Below are experts of layer 5 (counted from 0) of a mixture-of-experts language model. Rows are named router (the router's row for the expert), up (a neuron's input weights, with its number) and show model dimensions 0-159. Each number is 50 + 12 x the weight over its row's rms, rounded and kept within 0 to 99.
Before each expert's rows: "mostly gets" lists some tokens that are sent to it at least half of the time. This comes from a sample of Wikipedia text that the model never trained on.

# expert 27
mostly gets: ":", ");", "):", "',", " :", " des"
router:71 58 38 29 40 53 46 67 81 49 67 72 22 53 52 60 51 48 58 45 58 50 59 56 62 45 45 61 65 49 55 29 44 50 54 61 54 40 56 42 33 36 63 38 14 53 57 58 52 69 50 53 47 61 42 51 42 55 49 19 53 55 65 58 59 67 41 77 47 42 51 48 46 68 63 53 49 37 60 66 57 52 34 50 37 49 54 52 31 51 42 67 61 44 57 60 43 41 43 45 50 47 53 36 57 53 54 59 64 28 48 49 61 39 59 69 41 63 29 56 44 55 34 19 47 54 76 57 50 61 49 47 45 38 60 49 45 48 62 58 43 38 18 36 66 40 41 26 37 68 66 60 55 49 31 42 39 57 44 61
up0:55 64 60 44 23 45 51 56 67 52 61 43 55 22 51 38 42 53 32 59 48 57 37 53 51 46 64 61 54 56 52 47 53 62 56 54 69 31 52 30 55 24 67 32 65 61 60 45 43 48 41 59 49 58 50 36 51 39 51 38 52 33 54 60 57 52 46 42 37 50 68 63 48 45 59 64 52 51 59 64 35 57 72 63 08 36 44 48 39 50 55 57 54 55 49 41 65 70 46 59 68 60 65 54 34 33 42 55 53 56 59 47 36 41 66 44 64 59 49 57 59 24 42 58 70 54 52 24 55 63 40 53 41 48 64 50 57 55 38 51 35 41 38 70 56 13 73 34 24 51 52 37 63 37 57 42 60 49 55 58
up1:47 43 46 40 68 48 57 32 49 31 55 46 45 50 42 45 45 60 49 73 69 32 58 25 77 50 50 64 29 38 41 66 51 59 62 43 48 32 68 57 44 63 66 40 77 59 26 62 57 47 48 54 53 49 43 39 49 62 71 47 44 61 58 61 51 46 38 18 47 54 56 51 75 46 45 41 30 40 66 41 53 51 22 43 52 63 53 55 42 37 54 48 57 72 41 47 52 57 53 50 57 50 49 35 50 59 38 40 40 50 49 20 51 68 52 29 33 53 60 52 65 49 68 50 35 55 54 79 47 50 51 51 65 79 37 54 55 44 57 13 51 44 43 45 38 58 36 40 43 53 55 59 46 50 46 72 48 60 49 41
up2:69 43 46 69 36 74 48 57 54 31 50 48 52 37 29 62 62 62 58 35 47 34 42 44 33 31 68 50 51 54 59 32 31 48 35 29 69 51 59 54 46 53 54 57 62 56 64 42 31 45 43 42 38 49 46 42 47 45 56 50 34 46 33 62 48 27 69 40 67 65 43 60 54 50 43 37 48 70 38 56 42 49 61 48 51 24 44 56 50 41 52 05 53 65 61 40 60 44 58 55 63 69 51 59 42 47 39 36 61 38 60 47 44 39 94 54 52 53 56 56 47 75 51 59 74 51 40 51 39 50 65 47 47 47 54 70 50 48 46 68 34 66 60 38 50 48 55 43 51 49 47 53 76 41 48 61 54 42 55 30
up3:55 52 55 55 48 56 59 68 32 64 24 43 46 21 80 30 64 45 59 62 45 61 55 56 69 75 33 62 60 50 65 63 42 42 51 52 35 57 43 39 63 57 52 44 62 29 49 63 36 55 63 46 46 43 46 32 52 52 44 31 65 44 33 60 68 47 40 67 41 65 34 41 51 70 57 45 55 60 57 43 51 57 51 42 50 30 46 54 25 57 61 49 47 40 69 44 53 25 28 28 45 32 53 45 36 45 57 51 82 46 54 36 51 47 42 49 40 50 41 51 34 43 46 58 58 56 83 31 59 54 34 53 41 41 63 50 61 57 48 40 49 67 60 55 36 48 35 35 43 76 64 56 58 58 51 42 61 52 46 63
up4:63 55 38 52 52 59 67 52 49 55 28 50 52 71 19 43 59 50 57 65 56 66 98 67 54 54 42 45 33 34 47 26 55 50 46 37 39 57 42 46 49 53 48 47 42 46 65 29 41 51 35 48 55 32 55 43 37 57 52 53 47 49 61 47 43 51 72 43 28 56 53 46 49 43 53 25 45 67 46 49 48 62 66 39 68 63 70 56 40 44 63 39 32 58 60 65 64 45 35 60 51 54 27 63 58 65 57 34 45 35 55 55 69 43 42 36 46 59 38 77 53 39 50 63 57 49 29 45 37 68 53 51 45 42 56 38 51 42 66 48 27 48 18 72 69 49 48 46 42 54 48 62 43 53 50 52 36 61 55 53
up5:48 60 34 56 28 63 51 51 55 61 40 63 67 55 59 32 82 36 44 54 61 53 36 47 71 66 64 33 40 62 45 33 46 46 50 26 64 46 56 52 55 56 50 58 58 37 56 76 47 46 41 38 51 43 35 56 27 58 51 51 49 56 64 38 62 45 48 46 57 50 71 60 57 50 39 50 49 66 58 50 63 61 62 42 42 36 57 33 78 41 41 48 42 55 44 43 54 56 42 43 53 22 38 38 46 59 75 50 57 71 33 30 42 53 56 56 60 43 38 39 35 61 41 47 59 63 31 52 37 58 28 54 43 76 51 58 43 36 41 52 41 50 57 45 33 52 41 57 42 53 63 62 38 34 43 28 89 70 48 43
up6:56 48 39 43 38 56 40 49 46 60 31 56 60 30 34 49 33 61 37 60 46 78 23 34 75 47 54 61 52 42 49 54 42 44 44 56 46 51 56 25 61 42 44 68 59 49 68 35 58 62 53 40 50 50 23 55 64 62 63 36 52 37 42 55 60 49 55 76 39 46 27 67 43 60 71 41 55 43 33 61 42 75 59 57 36 58 39 43 52 42 52 73 54 36 44 48 45 38 37 63 36 56 55 41 38 55 41 61 50 48 54 45 71 63 53 66 51 74 56 57 47 43 42 51 48 58 46 58 52 35 28 56 50 41 43 68 57 50 42 81 42 46 57 45 66 66 83 44 35 50 31 57 60 55 49 61 73 43 63 40
up7:39 63 42 36 50 64 65 54 48 57 49 52 44 65 47 59 49 45 89 61 54 22 39 54 53 41 44 66 54 52 56 55 41 58 59 39 39 54 48 59 51 41 59 58 44 38 66 56 59 49 62 70 60 27 40 48 82 45 58 64 53 53 47 26 30 69 55 45 49 57 44 47 62 54 51 43 78 83 51 60 58 50 63 56 35 51 28 41 50 49 54 49 62 54 46 65 63 40 37 54 47 39 23 36 48 44 46 50 48 72 68 33 38 40 37 39 60 31 70 43 56 45 36 50 57 43 45 31 56 57 55 55 36 57 44 53 64 62 24 46 63 48 43 61 61 43 54 42 57 42 38 45 34 51 60 29 27 43 46 22
up8:74 39 43 74 50 29 58 60 55 52 65 31 59 43 45 43 54 38 47 56 43 60 52 52 76 46 32 51 66 35 41 62 65 36 48 31 58 62 79 58 50 40 48 49 29 67 29 50 39 51 40 46 59 38 33 52 51 48 72 77 38 44 62 33 40 41 47 38 46 40 34 51 41 60 56 47 50 46 34 47 49 42 53 64 56 40 35 40 45 64 54 35 70 60 45 57 56 52 53 57 54 69 45 28 41 69 56 48 60 38 75 48 50 59 34 53 59 68 55 53 70 56 49 38 47 52 50 52 63 77 29 32 36 66 29 50 70 52 65 52 31 54 45 34 38 37 43 46 29 58 50 42 68 39 72 49 50 53 43 53
up9:52 65 62 41 26 69 51 48 60 64 58 62 50 18 56 57 26 33 58 66 53 37 53 33 51 58 64 47 56 39 83 47 34 54 47 58 55 35 60 54 40 52 69 52 46 37 05 41 47 52 47 72 50 64 56 47 47 55 65 41 47 62 42 55 54 78 62 59 66 62 56 48 46 62 43 64 58 72 48 53 38 62 61 57 49 45 46 35 34 60 42 67 49 37 56 45 63 21 45 52 52 49 67 59 40 36 56 56 66 51 56 32 59 43 58 43 46 48 53 32 41 56 23 40 78 29 61 42 47 49 55 51 40 40 51 52 45 55 43 59 38 48 42 65 44 42 71 53 63 41 49 47 59 47 31 47 38 47 34 52
up10:56 76 37 54 53 54 26 48 43 41 57 63 68 41 45 55 49 63 30 25 69 74 46 50 49 59 43 48 31 64 51 43 44 41 77 60 49 85 62 57 43 58 49 36 48 52 38 40 55 46 51 34 34 32 70 47 34 48 58 54 42 21 76 40 76 30 34 38 41 47 59 61 49 53 38 36 54 63 66 53 65 51 55 61 54 28 37 57 39 51 45 21 43 36 65 57 62 38 48 38 68 55 69 56 31 45 52 51 44 56 28 51 40 45 30 53 42 55 62 47 48 52 59 29 37 39 55 59 43 42 41 61 44 70 36 33 47 52 59 47 55 51 65 52 64 50 49 41 54 48 34 52 48 55 54 57 55 66 56 56
up11:40 59 46 59 45 54 47 60 46 66 52 83 51 41 53 57 40 37 38 34 52 57 44 46 49 67 65 66 59 36 59 37 41 33 59 47 46 50 41 48 63 37 27 68 51 30 43 56 59 44 33 40 34 51 51 46 66 66 46 54 50 58 61 50 71 52 68 62 38 55 53 56 28 53 57 36 54 57 44 48 64 49 40 27 57 72 58 48 25 42 35 54 42 48 55 58 65 30 63 39 48 35 48 36 59 46 83 58 36 33 57 35 68 65 51 37 77 62 47 41 41 37 55 67 56 60 57 31 30 68 48 75 63 47 60 51 49 47 52 54 27 58 38 45 51 25 44 58 48 44 58 44 61 77 58 46 33 47 43 44
up12:63 38 56 63 54 42 31 45 44 43 42 44 27 52 72 64 48 53 47 40 32 41 54 88 59 59 44 63 58 67 62 34 40 26 36 49 53 44 53 59 88 59 57 54 51 55 38 29 44 61 55 34 46 52 47 66 48 37 48 44 44 56 57 58 28 45 51 46 48 56 64 60 47 49 44 58 58 50 61 54 45 64 50 46 46 49 64 23 53 36 63 42 45 55 41 43 46 48 41 36 35 57 37 60 41 65 40 56 40 63 77 32 50 71 65 26 07 38 71 70 53 49 36 59 54 22 54 53 49 45 65 48 59 43 42 47 69 58 46 41 58 63 48 54 65 35 61 43 39 38 46 56 55 56 62 55 56 42 60 50
up13:23 52 52 73 43 38 59 54 62 65 37 63 52 36 37 59 56 40 48 43 59 36 44 52 55 39 43 24 47 39 46 48 49 35 74 38 49 45 56 62 40 53 44 41 34 54 45 42 49 56 49 63 35 50 71 34 45 39 55 58 50 29 29 55 55 49 59 62 51 60 62 65 46 62 66 59 49 34 59 67 64 45 43 46 75 69 58 68 45 42 48 51 62 74 58 61 47 56 52 57 58 43 29 47 30 37 43 44 44 59 26 35 43 61 37 53 31 62 64 60 46 71 61 58 36 29 38 40 58 51 64 63 66 39 28 47 54 54 72 59 79 28 57 32 46 70 26 54 52 30 46 44 46 55 56 45 48 37 61 55

# expert 42
mostly gets: "|", " |", " —;", " prop", ";", ".;"
router:37 43 54 28 54 50 42 82 34 61 48 67 43 54 58 69 43 38 75 52 74 57 52 66 32 34 44 33 61 43 42 61 46 63 60 46 48 66 58 72 70 41 70 54 40 42 29 62 48 45 47 54 59 60 58 61 37 46 46 31 54 45 61 50 45 41 47 62 75 32 40 57 50 55 40 59 39 33 61 64 39 58 46 59 45 44 53 60 45 53 54 57 58 42 45 58 15 59 52 52 61 53 69 48 35 19 41 45 35 45 35 59 53 45 54 51 41 54 61 45 61 55 40 43 42 50 31 62 57 67 30 29 70 68 66 22 56 49 57 44 52 36 60 47 56 37 33 47 51 54 32 68 56 54 48 38 61 58 28 47
up0:37 44 37 50 59 46 26 28 65 48 65 38 46 58 66 43 44 50 16 48 58 63 40 63 59 58 66 69 60 24 39 37 46 44 53 57 54 51 45 65 41 54 60 56 52 73 44 54 57 30 63 44 62 47 61 43 60 56 51 45 36 64 55 42 49 47 40 62 37 46 55 40 60 39 55 62 49 44 62 38 47 62 45 49 38 80 40 51 70 56 52 13 39 50 62 29 39 65 52 43 32 49 59 57 70 44 56 37 63 47 52 44 66 51 02 52 47 53 48 42 62 54 41 47 42 82 49 56 33 69 37 37 57 64 48 64 60 62 50 56 37 46 51 48 37 53 44 66 51 40 47 69 39 45 49 37 40 50 42 54
up1:53 45 52 48 47 65 55 40 62 36 49 58 37 36 42 46 56 14 23 53 47 57 50 53 68 55 62 44 72 61 52 50 50 61 42 67 72 60 37 57 38 52 47 51 49 69 51 50 42 57 52 46 41 49 78 49 46 56 23 64 47 43 54 49 40 31 50 53 56 42 36 64 55 54 26 48 46 42 27 63 23 67 29 40 54 41 51 64 65 72 62 53 63 51 67 53 54 66 65 56 39 56 56 40 53 69 41 56 51 37 55 57 44 38 50 53 45 64 40 42 41 56 41 59 28 33 59 54 45 67 73 29 65 64 52 63 58 72 45 66 46 46 51 60 39 15 47 52 45 44 25 38 27 54 42 54 47 35 40 55
up2:51 44 43 35 63 55 32 51 35 63 60 49 40 45 44 42 52 64 47 75 51 65 41 48 44 56 34 62 61 58 41 59 33 52 47 48 83 44 53 58 59 45 58 25 38 39 44 60 67 51 41 52 38 50 54 37 58 60 51 64 64 52 60 46 48 77 53 33 67 32 47 43 49 50 64 43 60 55 25 44 49 53 48 45 76 66 40 68 70 47 34 28 61 51 60 46 47 31 57 61 52 43 34 30 61 67 51 79 54 38 58 51 61 66 51 48 60 46 55 48 26 57 68 30 44 58 43 62 47 63 17 49 18 33 54 36 47 74 45 46 66 34 44 59 35 46 43 39 42 42 52 49 40 47 49 50 57 48 55 66
up3:70 47 62 60 76 30 45 51 55 40 47 59 70 60 55 39 52 44 47 21 55 51 38 46 37 40 69 50 26 36 46 36 61 46 33 50 42 61 39 39 32 68 45 53 51 48 43 75 38 55 55 62 73 53 62 40 51 34 49 59 50 56 31 45 35 40 44 58 34 29 58 57 48 56 67 51 45 66 49 55 38 53 65 61 41 53 60 39 47 42 67 61 57 42 44 52 38 09 48 52 60 59 33 51 53 46 38 64 97 37 61 69 43 52 44 62 53 69 51 51 58 48 58 66 50 44 44 39 50 62 62 47 38 43 44 55 32 43 46 54 42 63 60 56 43 58 75 66 54 36 42 42 52 44 69 42 36 53 47 36
up4:69 43 48 53 29 57 42 56 56 38 44 51 41 48 48 60 54 50 49 58 51 53 32 41 54 26 56 38 42 56 56 44 67 35 40 67 58 61 32 54 37 46 85 28 34 55 57 55 28 46 42 43 61 55 52 36 53 61 46 55 57 66 40 73 43 55 36 63 51 71 55 44 41 34 49 79 49 58 35 47 31 77 60 65 36 38 46 51 60 41 67 45 53 39 51 35 47 41 30 36 48 72 69 38 66 48 57 57 48 78 48 29 48 33 42 52 50 52 72 60 40 69 58 63 46 46 48 32 43 70 39 70 56 74 48 52 47 59 67 40 55 36 41 69 58 45 63 53 51 44 33 39 56 33 45 59 53 35 40 49
up5:64 43 66 34 55 58 65 33 40 42 47 50 55 54 43 47 57 46 44 59 42 46 63 65 56 70 31 63 44 29 48 50 48 81 54 53 56 61 40 59 51 37 70 36 36 68 61 64 37 48 55 64 36 47 71 43 32 61 75 64 20 55 32 27 62 63 80 49 67 51 46 67 46 64 50 44 30 68 53 63 40 35 57 49 42 52 21 48 51 44 44 45 42 53 25 35 37 49 47 48 52 42 35 59 44 51 39 54 34 52 25 49 58 62 39 28 52 65 52 56 49 49 48 40 58 63 56 47 63 58 44 51 40 47 29 46 63 24 60 34 57 40 53 42 54 57 49 50 59 59 39 58 71 38 52 53 73 48 55 46
up6:43 63 22 40 52 51 41 36 48 60 57 59 37 44 40 35 68 53 48 69 50 55 65 57 43 50 54 45 42 58 47 40 34 67 62 35 51 69 46 49 26 80 45 52 46 47 50 44 47 45 52 29 24 47 16 63 48 51 64 69 58 62 50 66 42 28 54 44 45 64 45 38 39 39 43 39 60 47 50 61 40 38 48 45 35 44 45 41 50 56 78 35 50 51 53 63 66 44 47 58 46 61 64 56 29 50 54 39 76 62 47 68 57 60 51 58 57 44 39 63 56 29 70 27 58 69 49 38 57 65 67 45 48 66 12 45 44 59 49 44 48 61 44 42 71 40 67 60 55 59 44 48 48 48 54 50 40 29 66 60
up7:50 67 56 57 37 51 60 44 68 30 61 28 66 45 48 48 54 70 52 49 34 56 55 51 71 49 40 47 53 56 38 50 34 61 51 52 66 60 60 18 51 51 41 42 59 58 63 73 53 49 46 54 27 75 48 67 36 63 70 78 42 64 55 27 42 57 51 09 46 50 54 46 34 43 62 59 72 68 45 46 35 37 30 49 59 60 66 60 58 59 39 54 58 36 64 41 45 51 63 52 46 54 39 45 49 31 39 50 48 55 65 37 51 57 54 51 60 51 39 62 60 28 28 55 56 55 59 40 54 55 53 59 48 38 35 53 44 22 50 52 37 58 45 51 44 42 54 41 33 68 69 52 27 32 44 45 38 32 52 51
up8:35 40 51 46 66 52 54 51 47 48 45 23 77 80 20 50 61 41 36 58 47 67 64 38 63 63 51 35 61 33 37 53 65 62 51 47 52 47 54 56 65 48 47 49 50 34 44 51 56 41 57 76 44 58 38 44 55 71 31 31 39 50 47 47 62 62 52 50 58 55 47 52 27 56 43 64 47 36 53 52 56 26 67 34 71 47 54 48 53 40 50 34 60 37 64 57 33 47 69 45 60 59 59 47 59 69 52 27 41 66 36 34 36 66 49 47 50 59 59 29 45 59 40 40 55 30 39 55 48 57 65 62 38 28 26 39 38 53 71 34 44 51 63 55 46 51 44 71 49 56 53 44 74 74 34 50 53 60 43 54
up9:49 56 57 62 30 63 26 50 45 43 48 55 64 59 57 82 43 47 47 64 59 65 47 55 34 53 53 33 54 57 68 37 49 65 43 34 33 49 66 75 41 46 32 53 35 69 46 46 66 42 47 22 44 51 40 52 65 61 40 55 39 41 58 17 52 60 38 35 52 37 65 44 49 49 24 54 43 48 66 58 48 62 56 57 54 46 48 31 64 58 62 55 49 58 45 53 59 54 68 40 44 51 35 61 47 47 32 60 39 69 34 28 50 55 53 56 40 50 54 37 60 38 51 37 61 60 61 39 55 57 56 36 70 44 65 61 37 20 43 62 57 52 60 53 29 52 43 43 42 36 38 35 72 27 25 69 54 54 53 56
up10:39 50 68 56 47 62 56 29 47 72 34 56 61 36 42 70 39 32 61 54 61 38 38 67 34 47 64 67 48 52 41 43 62 49 52 55 47 62 60 57 53 63 51 24 33 63 81 51 48 52 45 46 24 37 55 40 45 10 54 42 64 55 50 44 42 65 45 60 40 57 38 64 61 60 51 38 56 37 51 52 41 48 38 57 54 54 54 62 63 49 46 62 34 28 59 42 40 55 69 44 52 38 60 29 51 46 69 56 24 36 60 24 67 60 37 41 42 46 60 52 51 61 40 58 29 52 42 67 52 56 61 54 65 44 65 38 58 33 42 74 57 61 57 47 68 31 36 55 57 60 56 32 67 45 56 53 58 47 62 52
up11:23 70 45 50 58 60 63 60 55 41 54 26 53 47 54 29 59 54 53 40 45 49 44 37 78 47 58 34 61 40 41 32 47 74 40 69 38 47 44 41 58 56 56 68 53 60 52 52 61 53 39 44 59 37 42 57 40 40 39 70 39 47 56 55 33 41 78 42 60 65 50 42 54 52 37 44 70 48 39 50 59 33 67 44 41 35 48 38 62 54 47 49 62 54 56 51 59 49 54 47 78 64 49 48 49 42 53 28 58 67 73 81 55 43 51 37 58 71 72 58 55 46 43 46 43 65 39 32 53 57 57 47 31 67 39 55 28 52 36 76 20 52 38 49 44 56 61 52 62 51 30 35 45 31 49 65 55 40 38 48
up12:37 50 58 63 37 69 55 50 52 33 38 53 55 56 61 51 77 29 41 43 36 68 41 68 62 36 60 47 45 32 44 73 47 52 69 54 50 51 49 46 55 32 30 60 41 54 66 50 34 67 72 54 36 45 63 40 31 53 45 34 38 33 52 71 51 63 49 36 49 50 49 62 58 30 41 48 43 60 45 51 68 52 40 70 50 39 41 53 27 58 47 37 40 61 60 42 51 39 46 46 64 48 29 47 48 53 53 52 40 65 42 52 44 44 36 66 66 46 50 43 49 31 25 55 77 42 66 74 48 31 40 34 34 51 66 39 60 65 38 53 57 55 53 47 40 49 83 60 53 48 29 68 62 70 54 60 45 62 53 30
up13:67 45 67 43 68 75 52 52 46 39 44 52 55 47 41 49 25 55 34 76 66 66 50 75 60 30 61 42 45 34 73 44 60 58 29 57 47 30 43 66 40 47 61 59 52 51 30 47 39 51 35 45 38 45 45 47 34 45 57 60 41 58 59 32 36 58 40 67 72 35 63 49 65 41 39 64 49 61 60 47 30 36 52 49 85 68 49 41 48 51 46 64 40 42 60 32 54 46 52 36 34 44 40 53 28 48 38 54 52 27 47 59 43 63 78 73 58 43 55 44 51 40 57 48 24 50 49 31 60 74 46 56 64 71 53 59 53 50 56 52 63 55 63 41 41 45 58 55 67 50 46 47 47 50 41 49 54 30 47 44

# expert 13
mostly gets: " from", "=", " between", " can", " may", " acc"
router:28 61 38 47 73 61 57 39 33 74 37 40 40 49 68 44 53 65 51 41 38 48 54 35 52 62 35 54 47 53 44 58 45 66 45 65 62 73 47 69 49 41 54 83 37 27 65 35 52 40 49 59 52 44 43 55 34 57 61 55 54 43 38 72 45 41 41 42 48 40 46 32 53 45 49 41 60 43 48 48 58 61 42 62 46 32 61 41 34 66 55 51 54 58 40 67 52 58 28 53 63 40 45 42 52 51 65 48 36 36 35 48 67 49 52 64 64 50 63 53 44 47 42 33 41 48 65 59 77 51 31 33 75 85 48 45 57 63 41 64 45 43 39 37 61 33 34 43 41 61 43 30 62 45 44 33 32 53 28 49
up0:54 58 51 49 51 31 49 27 50 42 36 46 52 47 63 39 54 42 45 71 45 45 38 50 48 62 31 66 58 41 70 40 48 62 55 53 62 43 58 53 48 38 52 77 44 35 89 74 47 53 40 66 50 50 62 30 64 49 41 62 66 42 40 41 66 49 56 39 47 63 81 31 40 50 56 39 55 48 41 69 52 44 70 47 37 46 15 42 65 59 41 52 36 53 48 54 44 44 52 64 43 56 59 46 48 56 69 54 40 58 59 57 50 44 32 59 43 61 54 30 53 55 31 72 41 60 31 54 62 50 44 57 39 56 76 28 37 57 56 41 61 65 64 15 41 49 43 36 64 59 37 62 49 32 57 61 49 51 58 54
up1:53 28 63 54 47 51 64 48 37 40 59 55 62 46 62 61 65 49 51 44 53 51 20 51 45 72 38 35 45 47 36 44 53 48 57 45 41 34 50 59 40 52 24 73 75 34 48 55 47 17 51 58 69 69 53 39 56 61 47 45 48 57 71 50 48 48 54 55 40 57 33 61 56 50 56 38 71 59 40 48 47 72 63 38 49 50 59 48 45 23 41 47 52 60 45 48 28 54 51 41 54 38 57 60 47 65 32 46 72 57 48 56 41 46 68 44 43 42 66 62 82 40 63 34 12 42 52 54 30 59 55 53 56 48 40 53 62 23 49 46 58 53 27 63 49 40 61 31 53 60 53 58 54 55 29 61 52 65 36 55
up2:48 46 41 56 61 50 45 56 29 68 80 46 49 57 47 50 61 40 37 54 89 56 59 46 54 59 48 34 44 59 49 22 48 59 48 39 63 59 35 49 60 48 55 57 42 40 28 47 39 44 64 63 23 54 31 58 50 20 58 55 62 44 61 57 36 62 53 44 43 54 73 54 49 39 65 39 48 52 39 14 62 42 64 48 50 63 28 36 49 54 43 40 59 53 53 48 48 62 50 69 64 61 35 53 46 71 44 47 54 40 49 39 47 80 62 56 53 63 38 47 56 44 52 55 34 51 55 21 33 53 49 65 46 52 58 42 45 24 64 55 58 63 58 47 53 59 64 40 54 37 47 41 47 45 49 65 38 77 27 45
up3:55 25 41 66 43 38 44 61 48 71 63 68 48 52 46 47 72 58 26 45 64 45 39 66 46 46 49 40 46 44 44 22 54 52 59 53 50 36 35 32 65 33 56 56 61 44 75 54 48 56 36 52 44 45 71 63 56 49 43 29 47 36 62 36 50 53 47 73 43 37 59 37 34 70 64 47 51 59 49 57 52 67 44 37 40 56 69 50 48 42 57 54 55 61 41 54 37 55 45 82 51 73 54 60 56 60 23 43 49 37 53 55 48 54 50 62 46 61 62 43 65 58 50 28 57 45 36 19 59 43 41 43 50 38 57 43 61 41 53 32 73 38 38 41 39 53 74 42 46 42 75 47 73 31 35 47 54 68 49 48
up4:47 46 41 37 52 50 58 28 71 66 65 36 44 58 56 44 48 42 53 43 57 55 54 39 44 52 69 37 35 36 49 76 36 69 38 52 51 62 61 50 59 51 45 53 66 66 65 47 63 50 31 65 47 38 41 61 52 35 29 46 38 44 52 58 63 50 48 49 45 39 34 63 29 36 61 44 56 57 53 57 51 48 61 42 64 28 57 37 44 44 56 64 48 58 58 43 57 53 42 57 49 55 56 61 72 58 71 35 68 33 36 51 36 53 42 48 60 33 52 45 47 45 57 32 33 75 52 43 41 43 35 68 71 50 29 30 76 51 54 25 53 43 36 61 41 58 07 57 65 54 52 55 68 75 58 44 52 43 53 33
up5:67 44 36 51 67 48 56 53 62 60 30 42 60 66 31 41 31 41 48 26 56 65 67 51 60 60 61 58 47 41 34 13 30 52 47 58 84 39 60 68 55 36 52 46 62 46 59 24 48 35 63 73 56 68 61 35 55 48 31 61 35 40 58 39 57 52 73 52 58 60 37 30 43 36 60 54 46 39 33 46 42 54 64 65 60 63 31 43 70 41 55 39 39 59 55 60 51 46 30 41 49 52 62 59 58 57 84 42 40 59 51 62 41 48 56 45 55 49 44 33 51 44 69 43 35 44 45 41 63 53 45 46 56 43 57 64 49 52 46 38 64 56 57 47 59 30 47 39 60 26 42 57 63 43 46 43 39 54 59 39
up6:43 39 50 32 38 47 38 39 52 57 73 54 50 49 38 52 49 64 55 35 21 39 62 61 55 82 80 28 59 52 73 42 57 50 30 42 44 55 58 57 52 42 67 20 51 61 68 47 45 52 24 50 32 46 83 64 60 51 42 30 61 33 34 63 36 42 53 56 45 67 58 60 48 62 63 39 44 58 65 50 59 48 34 67 44 57 34 33 43 34 39 61 55 49 62 73 59 59 61 48 40 46 44 50 66 59 45 55 38 64 48 24 41 47 59 66 48 53 43 32 57 44 56 38 63 61 47 67 37 54 52 36 40 48 59 37 52 58 60 48 49 54 51 38 51 48 53 43 39 54 68 59 51 43 68 48 64 36 33 60
up7:50 28 45 86 43 60 43 60 55 54 61 54 48 53 66 75 47 51 34 49 49 39 34 49 43 61 63 45 55 58 49 43 64 71 40 48 44 37 46 49 44 70 56 54 69 51 54 31 51 49 53 58 37 50 33 30 53 65 57 47 65 40 42 44 50 48 48 68 53 57 43 25 32 52 39 43 51 46 65 39 39 59 48 66 68 58 57 42 40 56 50 61 52 74 41 59 60 43 42 51 52 37 38 38 35 48 56 38 57 52 59 23 28 41 68 58 67 60 57 36 27 48 65 51 47 50 61 57 32 49 36 47 40 44 52 83 42 64 56 44 52 28 31 30 32 38 55 63 39 46 72 62 67 46 58 50 68 19 52 53
up8:59 58 40 56 40 52 40 73 70 62 66 53 44 30 48 33 46 41 40 51 58 45 75 66 47 54 69 47 81 63 70 43 39 53 60 37 65 52 58 50 31 38 32 41 49 41 23 53 51 47 32 46 58 48 74 33 51 39 45 53 46 45 62 49 41 36 42 34 31 67 56 50 60 49 57 61 45 34 68 49 67 63 62 56 49 74 47 38 49 52 65 46 31 65 30 51 62 30 55 58 52 51 49 44 60 50 29 47 49 39 43 35 51 42 51 41 36 47 36 34 77 47 54 50 74 51 59 61 72 44 38 64 34 63 36 45 80 52 32 59 55 57 39 44 58 61 46 46 55 48 33 62 40 40 52 48 51 58 55 31
up9:49 52 57 46 38 53 38 16 55 37 38 50 47 58 58 28 58 77 33 56 28 73 46 55 58 57 49 39 48 49 55 42 54 49 38 56 62 60 78 67 57 29 63 38 30 64 35 48 66 51 58 50 49 44 49 48 40 43 55 49 42 72 40 43 47 23 64 54 54 39 44 46 38 54 54 59 56 46 11 51 63 54 41 57 50 38 69 53 53 60 70 63 31 43 52 53 62 15 39 60 23 55 63 59 64 39 64 68 53 44 56 51 65 38 50 37 58 53 57 60 32 49 53 54 43 58 74 56 60 68 39 42 53 32 64 57 61 36 52 60 47 38 64 36 53 52 34 56 54 34 47 63 47 44 42 57 54 35 51 48
up10:66 55 47 42 30 45 63 72 43 57 58 47 54 77 50 49 54 38 49 55 35 63 50 43 29 33 65 62 39 52 62 74 30 52 26 45 52 62 22 44 47 47 46 54 65 45 48 59 49 48 49 20 56 58 36 35 55 35 50 72 51 54 48 42 80 52 61 37 61 54 62 50 35 53 62 49 61 46 63 62 66 39 62 79 65 44 49 40 56 66 59 36 40 42 11 51 61 59 58 59 40 44 62 36 24 71 58 53 56 46 63 61 36 41 54 57 47 68 48 42 58 42 57 38 48 39 54 36 47 60 50 57 42 67 43 42 32 45 63 44 35 44 44 45 32 64 54 28 55 50 45 50 48 70 65 42 52 43 46 42
up11:37 49 60 46 46 54 39 33 54 55 57 62 55 75 48 39 43 53 46 59 50 37 45 45 52 60 77 46 50 55 55 45 54 59 32 61 58 40 70 32 62 48 40 63 43 48 58 49 46 66 47 23 64 51 62 52 58 52 87 37 56 65 50 24 47 54 09 64 52 31 54 54 34 56 71 43 38 52 45 50 47 72 64 47 58 45 50 55 39 50 43 46 53 62 31 53 47 56 52 51 39 43 52 58 50 61 58 52 22 41 40 31 41 53 75 63 52 46 35 25 39 44 60 62 30 43 54 58 73 55 43 64 67 57 62 53 39 55 42 43 58 36 50 42 46 27 35 46 61 57 45 53 21 32 62 47 67 59 61 44
up12:64 34 67 40 62 67 61 51 43 59 59 52 63 26 67 49 64 24 62 38 75 36 47 42 40 43 35 58 33 35 64 44 32 48 84 65 56 48 67 45 50 31 60 38 34 60 58 39 66 61 57 40 69 59 43 55 47 52 36 54 54 48 54 48 41 68 31 47 44 41 39 36 56 66 57 47 63 62 50 38 54 54 67 56 39 35 60 42 43 58 61 51 55 80 27 53 59 57 41 44 35 54 39 43 60 41 52 55 54 39 53 46 51 26 21 37 49 44 72 31 66 43 56 44 47 41 67 74 65 49 54 53 57 58 54 37 46 36 63 50 50 60 28 34 57 48 44 59 43 39 32 46 55 41 41 54 47 68 45 63
up13:62 35 47 58 53 55 54 42 52 33 43 36 71 44 43 27 29 54 50 34 61 63 59 56 46 45 49 74 27 45 61 35 54 35 64 59 32 27 32 50 51 41 59 44 54 70 27 33 53 42 51 36 39 44 46 58 40 55 76 45 66 45 39 72 51 33 44 45 37 86 31 56 49 40 23 45 40 79 52 43 47 60 68 53 61 60 62 56 63 43 58 60 47 40 70 60 51 39 45 51 59 75 55 59 37 40 57 60 35 39 51 49 40 58 52 51 65 49 38 35 48 57 75 48 56 52 55 64 55 44 51 58 55 46 42 37 59 55 53 54 61 63 48 57 56 47 47 51 48 56 35 64 69 58 67 39 69 21 38 53